{
  "moe_layers": [1, 2, 3, 4, 5, 6, 7, 8, 9],
  "router_score": "softmax",
  "normalize_top_k": true,
  "balance_loss": 0.00627,
  "balance_bias": false,
  "norm": "rmsnorm",
  "norm_eps": 1e-05,
  "tie_embeddings": false,
  "optimizer": "muon_variant",
  "grad_clip": 0.5,
  "batch_tokens": [32768, 65536, 131072],
  "dataset": "wikipedia_en"
}
Below are experts of layer 3 (counted from 0) of a mixture-of-experts language model. Rows are named router (the router's row for the expert) and show model dimensions 0-255. Each number is 128 + 24 x the weight over its row's rms, rounded and kept within 0 to 255. Numbers have three digits each.
After each expert's rows: a language model's description of what the expert responds to. This comes from a sample of Wikipedia text that the model never trained on.

# expert 23
router:145138124120116159138094119134157095156172111119147109114145105082130097150137111103158053144098156116120144120138126152141114099118127094139137106171140127148096138117117116081141125152124097121100104112123075098126138124139116159105131129140122121134143106138136105137131116066101153180142157098166143108110103093094139149061174172112141170137107173128112138140168120126088125147152171128094100139115138091142093126151140099152111133145123099162142103113134112138129117121137130164097114138154085144113133122107096093125126148147132143129142077167153053164101147103130135127140137148107123135146161131109151129163150126128115132128152118104116135137168073117132143101134139129124136096174130134145179118150122108105084115150134101150127127137054082136147127104130144
It responds to: Sentence ends, line breaks

# expert 12
router:116150103187124177108105156167166147164159132118092094142117135156159168113130138115127126147134130149107138169146163122138139124147146120124100128133090093126103110135121132119101115152109159180149088115164112174142128140140076114148164104139120180151135130124152161111157124102111136123141130176105130142125127116121158125086123152090094129141083129133106141102100131083142086124134150114140130137111158132144132107074123126120084117122088125124145107136126128110135100111118143177093081111126080120067110142122098133148093099107158120079125089165093130155141139110122160133098103159150143157117149121140202154160174111112093152119117150158118177144139118119163119123112155126134127148112143089139144126142102128099113148116153124142130105095135135120147137090110171
It responds to: Decimal points, abbreviations

# expert 50
router:142153141092103139147118135135126116129123179140134113135109124168157154091176149124120149126100118072105114121107152101151108125105139126117152139104114129106145158171099144157076190104109156106143113086135135171112163123120122131113094090120133099182117132147106110123145201081134112105151156130122132137119141136111137110121106132134114090125090152206089115128181159171134130138118119096071156098114084117116142138155155132142137168134114101115137161149095166133166121109187141166140129137141129095104133142107117137122165084078163115125165110124109126148162108112112158138085133110125121116131133139110107135156120099102133119087138103145137129163136131139145102133118125130117134108142147097128151155134105132096127139133116128176097092106114113162106088112147117
It responds to: Name-internal pieces

# expert 30
router:111143133154100151135120091118138152128087099143122136114123150123196137113103124088104130143142148137136162161116119127105162099132122108118109128126141111173132105139138119123098121116137134159114118081138136171077119130145112104086114122124110113176109130126136110165150146150103119140145153185127137119111098122167122118109086130109121083079152175152121138128127106127130125114094131120118124128148101130104077131154119117108124061103072117118172155136093085150110110065151113143100099124162146128101084152103099107112111108117138114127141125101133152148131151125166152154100099105104176133130129106105176168135161072147183166151103146127118134128113136144145116133128135116119118139161133155118066111130106128123130159150116124191136089142127079139142138094099129
It responds to: Institution nouns

# expert 26
router:128122112173152132111070126143090137128126072087154092151110130106147139148094105107123112122108111116157103102165099149161135112096122075103130123166114137113121072112132158101158182170136135142119116135129108156124127136112093132136130168143146076174132133130109160153158135115142138099143140071139133140103123132130166143138119159143142177157122132118080160119126103111090135139140152147124173120161135146139114117139122090145110121143123122109131144129151113145124127146119121153094110145171087124112125107121118083143085145201131145092124099109169106149135113113117111114125108157123119145170130135132175100122189092106119109142119124123129129124145041134139124159120124136152145130096154145115142116135134103120115106180141113147085111121089085146151142097107106
It responds to: Line breaks, table rows

# expert 58
router:113214139136114112117113124139138153123136148116082144125123145098132147109104114137146048164156125158132152134145146099113159105141101134155121093135121162116105106099105169106117113136155152146149114124135146124116120110158124104137115110154095158146103095111152166152129117125135100128125159131139163123117113152096123139145081154139138111091147144125075125090111139125170132119117116117164168146160102136132154102149129134186120129107113100129146176126118139136140108136136149126142095149200087129106159132156122106142160125122141088056127124112153134109151152154124150119114151127125163124123170109098173126133142121129151141147112148127144145127102155150144091142130117138104137072149160138091126091144053113133103120144126140187129086139128081137166132099109139
It responds to: Person and group nouns

# expert 38
router:140111110124116131139099095121150125136154125129163095121166118113133133162142093111145128151127141143142154109172106132126148111135141085096143101152139144138086152115097140120139123211170109129092119162127089139138180129151091174155141148133106182134150125102083132108156105105116143136135105104168133083113108149100164143097137131185136171100123164117083105162118111092128101165147148134112126123128142114111100118122147091133101120166139116126127123150142093109154125111104151149105115142126078112113135135146108103155105126159104133101151073113157114156098172118080106117149109142117146121101107165107156123099140108124097100142131096138137138137129075123118125133137144137124167076110157075093165137135116135103101135122136111168143063147120096117142108116125143
It responds to: Paragraph and heading breaks

# expert 56
router:096133129123097133152147142142111105181116156105092109114134128126099093210102144147123143143149140153171146116092142144129124208116100143174118156134104129102109150120094144117126111101099109126093136161127148183130116126124151083128144125122138130115160138117120104128152139136147121098148129099126118152131176148143170128139142094162133128138139154146115145126102151125109102086132126165105074133154161080155128153092157133097134149142153155141088111152200090137142140129107144145143147127113165155120111110147147141138076142165104149145116125131135128131131099119122122128128107103132149138117127153105131194085136160177123137131156107127133136118080121125139137126153133133098072155107128158098164168147175134167155123131124090119148165125148093108137143107138099
It responds to: Capitalized word starts

# expert 52
router:117134065152093159093092150134174158072115080114099121136149108163140133091128134120134145142110131107139125118142103110124145142155136130115090146147156147109098121188165173139126125145095161146134130120208154143130132102116130114127122090133130118136117141162127145166155147084104124126109121162099133106161128118074117133099134151105130112152114146162103139102163134077137135111126100143115140115155169175152157139121095052123153130085110132118133094122133160114139123104108110116132128135117063105115139099182131145101110124114116110146149131124113133126151101099105127097093131141122180150126115101095138143136131112122121114132105143102123150147119109096121114118165138132138153130111104095109130128117097094138101153083098158109156128117142141049130122098088132
It responds to: Pipes in sports tables

# expert 9
router:152206110128118149105103135145147127096175097120111085156157127180132143105123117147144125180114138155082132138108139139180164137116162146143147102176161132125121139146135142128140138127145164127127153125153170204148124154132142142146159089134128128094175141138167110121159083114132158107121120147113140078128105147165155161130136140185115133148107140137105140119197147129122135116142150120127149138149158159130139128113111130142125130095121135159161120148098169130091153129128131145122130136148068181114128147164125113116095146145128126135109152122124102097150129086126116152081106127135141171125122114135198123134119135140098139133102149137141106115128148112136125141132149144106161143126151132108150139135157120122145138106065141176126104100088089069110119114141127
It responds to: Table cell separators

# expert 5
router:136173133137110126117172167143166142119131142077113137139129142146183107139141120147116135136097151157129094107177099159127165141099143127157147112149082108143200084168128143129174122141127124126149121133100121108092163146132117131112132166130102141125101125111165140149161135158160144136118104134096169113173066146085132113134128141137155111116110114163127130123171121147147122090145110156170142161135139158130102169174097124125117121114123120152116098185163155106098152127110147110091113103107089105146109156105134147079169156126110130107136132122088122132105120120112107084135165162138136128113168134154123190094112150136108089138143146134138120147148149123115116187126107140137132110097097119114124136120143132115129170101161174146154117092135112128139150144128153
It responds to: Main verbs, often past

# expert 4
router:122158065148142172117131127120120150110135097100180118162111173151110110134130149146152129113146117136104157149146134133136153115177150111123108132136112115139105123141105178151136132139103153113075132149132091167155129077140118089117130105130128140122161142141123138151155108151093103144115127129128110095128078132100109123146132114125128148094123126102103154152157150069153130142135075102137085130109115135159096117116117098077148115092112098154167113094154102136115109092150148174157090141177093147106169129134161151088078168107167126164112125140145101099126091085116123136131120106169116094118129129123162136129156138145167068156130156127132132138120133081104117146125142139129123153108126098100128113160163115147119151125177120123145121147154138096141120138182133
It responds to: Leading digits in numbers

# expert 43
router:162196125145163157105100132117154141113086076098055083147153149140153128082164148140165116139131176127161111139144113133116095111104149171144108132133163102110171092095117153141153112135179119113067159171155144175126120145097080151118142116115124147093111176182135118130154132161116111136117138129151137126088109136133121136090132127143139142142141109143104150101161115125090129127142129134122143124172112106122163151126105133163126091091140072124115103114113169095108099123096147124105150114130132127148111107101132094115107125158141137151133065142141131127113120096138115138110155162151135149120099124143143146125129113162096096140145137100124154105134115136106136160121135129112141125137076127113141149123096149144117145128078144165147091098140122105159104150098140
It responds to: Table pipes, auxiliaries, LaTeX

# expert 16
router:149174126158162156105111168128108115142117103094129148095131129120120150088180132124127123172120132124151140087144072116167130130145109144083110108115119107101133162087164133138139123150118121148102178154107116166161133089113100126159183136128090136135143112124126130167126128174113136144140092115103119106164127130104143113127131134116135139160143131118126122128152135147140149118154172129148148180140090142148177151108069110131135063104147125131153124125143147134108128149095139130117093128104107124134103121156121168098146154125125068169074074117122124118145121147126059129148129099140118121116158105129112109133133100120118098133156149155157118143147111182152131188092147130120104081137119096120117125156130145148122157112159180123144122143170129102164119121117147
It responds to: Prepositions and auxiliaries

# expert 46
router:117127128130170112149161117154153110109126147164181137148158140130100069112102132134162135100126104154126096124137104135162127102122142133132130163108108126154150115146100136143121127108125135103090106109120049147151130109112124115092155124160116099134154115147142111131126100116114112145120155148121142066146089133138114111124129086155133122138125120108078130168129160099140134115132112091114121135125115123135095156109115119102169140160133095141145141108126079112121109097123162171138087163195074129094175118094152116117097116114196142137093152129152133112135113128158173132113075067150097090095109101125117148132170139136145110146108140126142144158118138089083094116120113145159125097114147072143177122102140130135119142162140146163119106153125127117114104126120148
It responds to: Numbers and number words

# expert 18
router:125124115135130143166089121133115168122118095121094124119153111121148153121142117093070097125123118102107101160154124143114131097137108132113123095137123109125112135136140141081097152110095131154139124135156170159099114131119182103111130119128096104148100114113158111153108182148109114139115140131131133139104137111122138106100101144145088100111115168154117136154174116118118114142094148096159167119083079113108109063150098138110099119107119166131156118135076120139153122098143087124130135130179150124128094081129120089144101088084195109116132124110160138129166124132150130105076092129118156118140130104112141154129086109144145119147158125114149121138124142179118115115119129146107140138137099127156090124096136126119083147165071108172105064118163121144099126098133153
It responds to: Teams and national groups

# expert 14
router:112193123159117159181142121166136128150117148104124065127130125139141132134126129136135083153092168170134106142174136128168150195135136129135141148150115165111127183148111141108109098122122131145112137178121152214140147112095102113128124116100113148118131086113122144149107112131157133127122105139097135144123142143123148129118101134135099117138106161198072138134107156168139119099116128128107112109135135123123140135111180100143073131151102138140104131104139105101125154150087140120137157150114102139068135103148145139106111136143140081112138146112091158122094109122122101102091142115134128134127105144117200093140141130136123136106180137128115170155132142128099093119122129105128089115125119138082131135128147143126135145138095118170138082153139104121119157078108124
It responds to: Lowercase word-initial pieces

# expert 15
router:150102118165140148121120111125124160150134101083097094105124146110149124140079129115087120174115154168120138139114129125112155166153134140121104139143084081106132122174109127063158124110122147128089086122111071129132154144103062183161152126157103148131148129129197131117134135142142126115149107162144136151168135140067117108116137141088167119073153124164124145105170123117126107126101113110137140121161122159143176164125142133118100113118097151125165118156136099146111108117101164133107137129141124097083116127144114123132110132129153120099130100126074103146112124183145130157139095160154144177084137126140122143154128104177103125137131132131074124132140164151127113148135147140120120132106124122090122135139094167135143145089160161129110116118163133151136142128156126
It responds to: Institutional at, numbers

# expert 36
router:172152099152098132144131134121105142154142151095109104179111109099140102181136150147134145147140143173136157144114136143147159183154104129163119146127136175131131169139119141161123084136124118123159146174143150188147130157107151086167124125138130127114147117109118098135148119132140153111152138127108126141121132169186158149144130126163151128128137126104102140127091132150103101130116118174108090152158164095156127130146150117100155146137161120165096112134169109129154094109118133115182132140149155170110134087111128140122087157174143108110152161140121158124093094115139128145139120123125139133108113158114149154078139178141131159131166113125148127164089099144147131114151115127076135131156139146121157189139157176184148111122147099106155146126134110113130161103134095
It responds to: Word-initial capitals

# expert 21
router:141112133104118124147148120159123122099147094115133107137142121097123148122177140173126115099119123125124108185131108106178152097151129145171150139109107126148169101137110116067157143167177146119098110098148129172142165121145115125117104096154160151124098163131148148143116110154122099134107118089096158157150125167166128137122121143107143076104129092154087112130113168121152141148101085119138133147113124098131114148093159122150105103079115107142104149128165147115093101066145125097115078153142091091109114175165108107119113161142148136129110128104146122121160108129117150173115133129117117115128169115153119168132154170120149111111145108136132152153086146125125097111124119136122106134124135074109104123160118140076130121155136085182153128138139098136095130084135114
It responds to: Abstract noun endings

# expert 54
router:140143070134069154147094172131146201153130092114132138132134155183119121101142159095168147132115125100099155156101149083129139140114187134118111144123158137135128106111171118083130140099107144135105109167170125180128143110112107136120108153121125130116094150106130143143144120123134164165100115148100121098146127133103100148091142113091123137168112145172111142131162149100167102162110104126128134092123108149086155102107121107086141122084131134140165121127147174126164103094130121127163108132109133151160122100154142108134114084125110129158109133138119138157131127072134139105132098137150132117113130130088140124133122086134133108126152174087102141156129158106102101156125171124178101136119097090125110125138136125162075140109143125121186144159133136113132121142136147
It responds to: Table cell values

# expert 49
router:150190134135151144134145133152137133133106164135141098104171097135154135117117146141137098158120150136117102128147112142183160133159134115123130098108138156131136130117106122079174142118140177165084137108145106126077171109126088127082089118114140168137139146137148168183141144107132117138114145146108115123107088144110102150146104145125151103123114124139091111124172128142159096112135129119085137155143130107125131115099145064135067119125066151149115139149111155149093128125141144119084119125157067110116152137167133132115128163094116131139151171101140148141142120174116139108119115129108133128097150115154126172098123111079118139142124167161147160138149150122113109111111146110127117118153127143120104084115156146091056148097159124109116141123133145158105144083144091
It responds to: Abstract noun/verb stems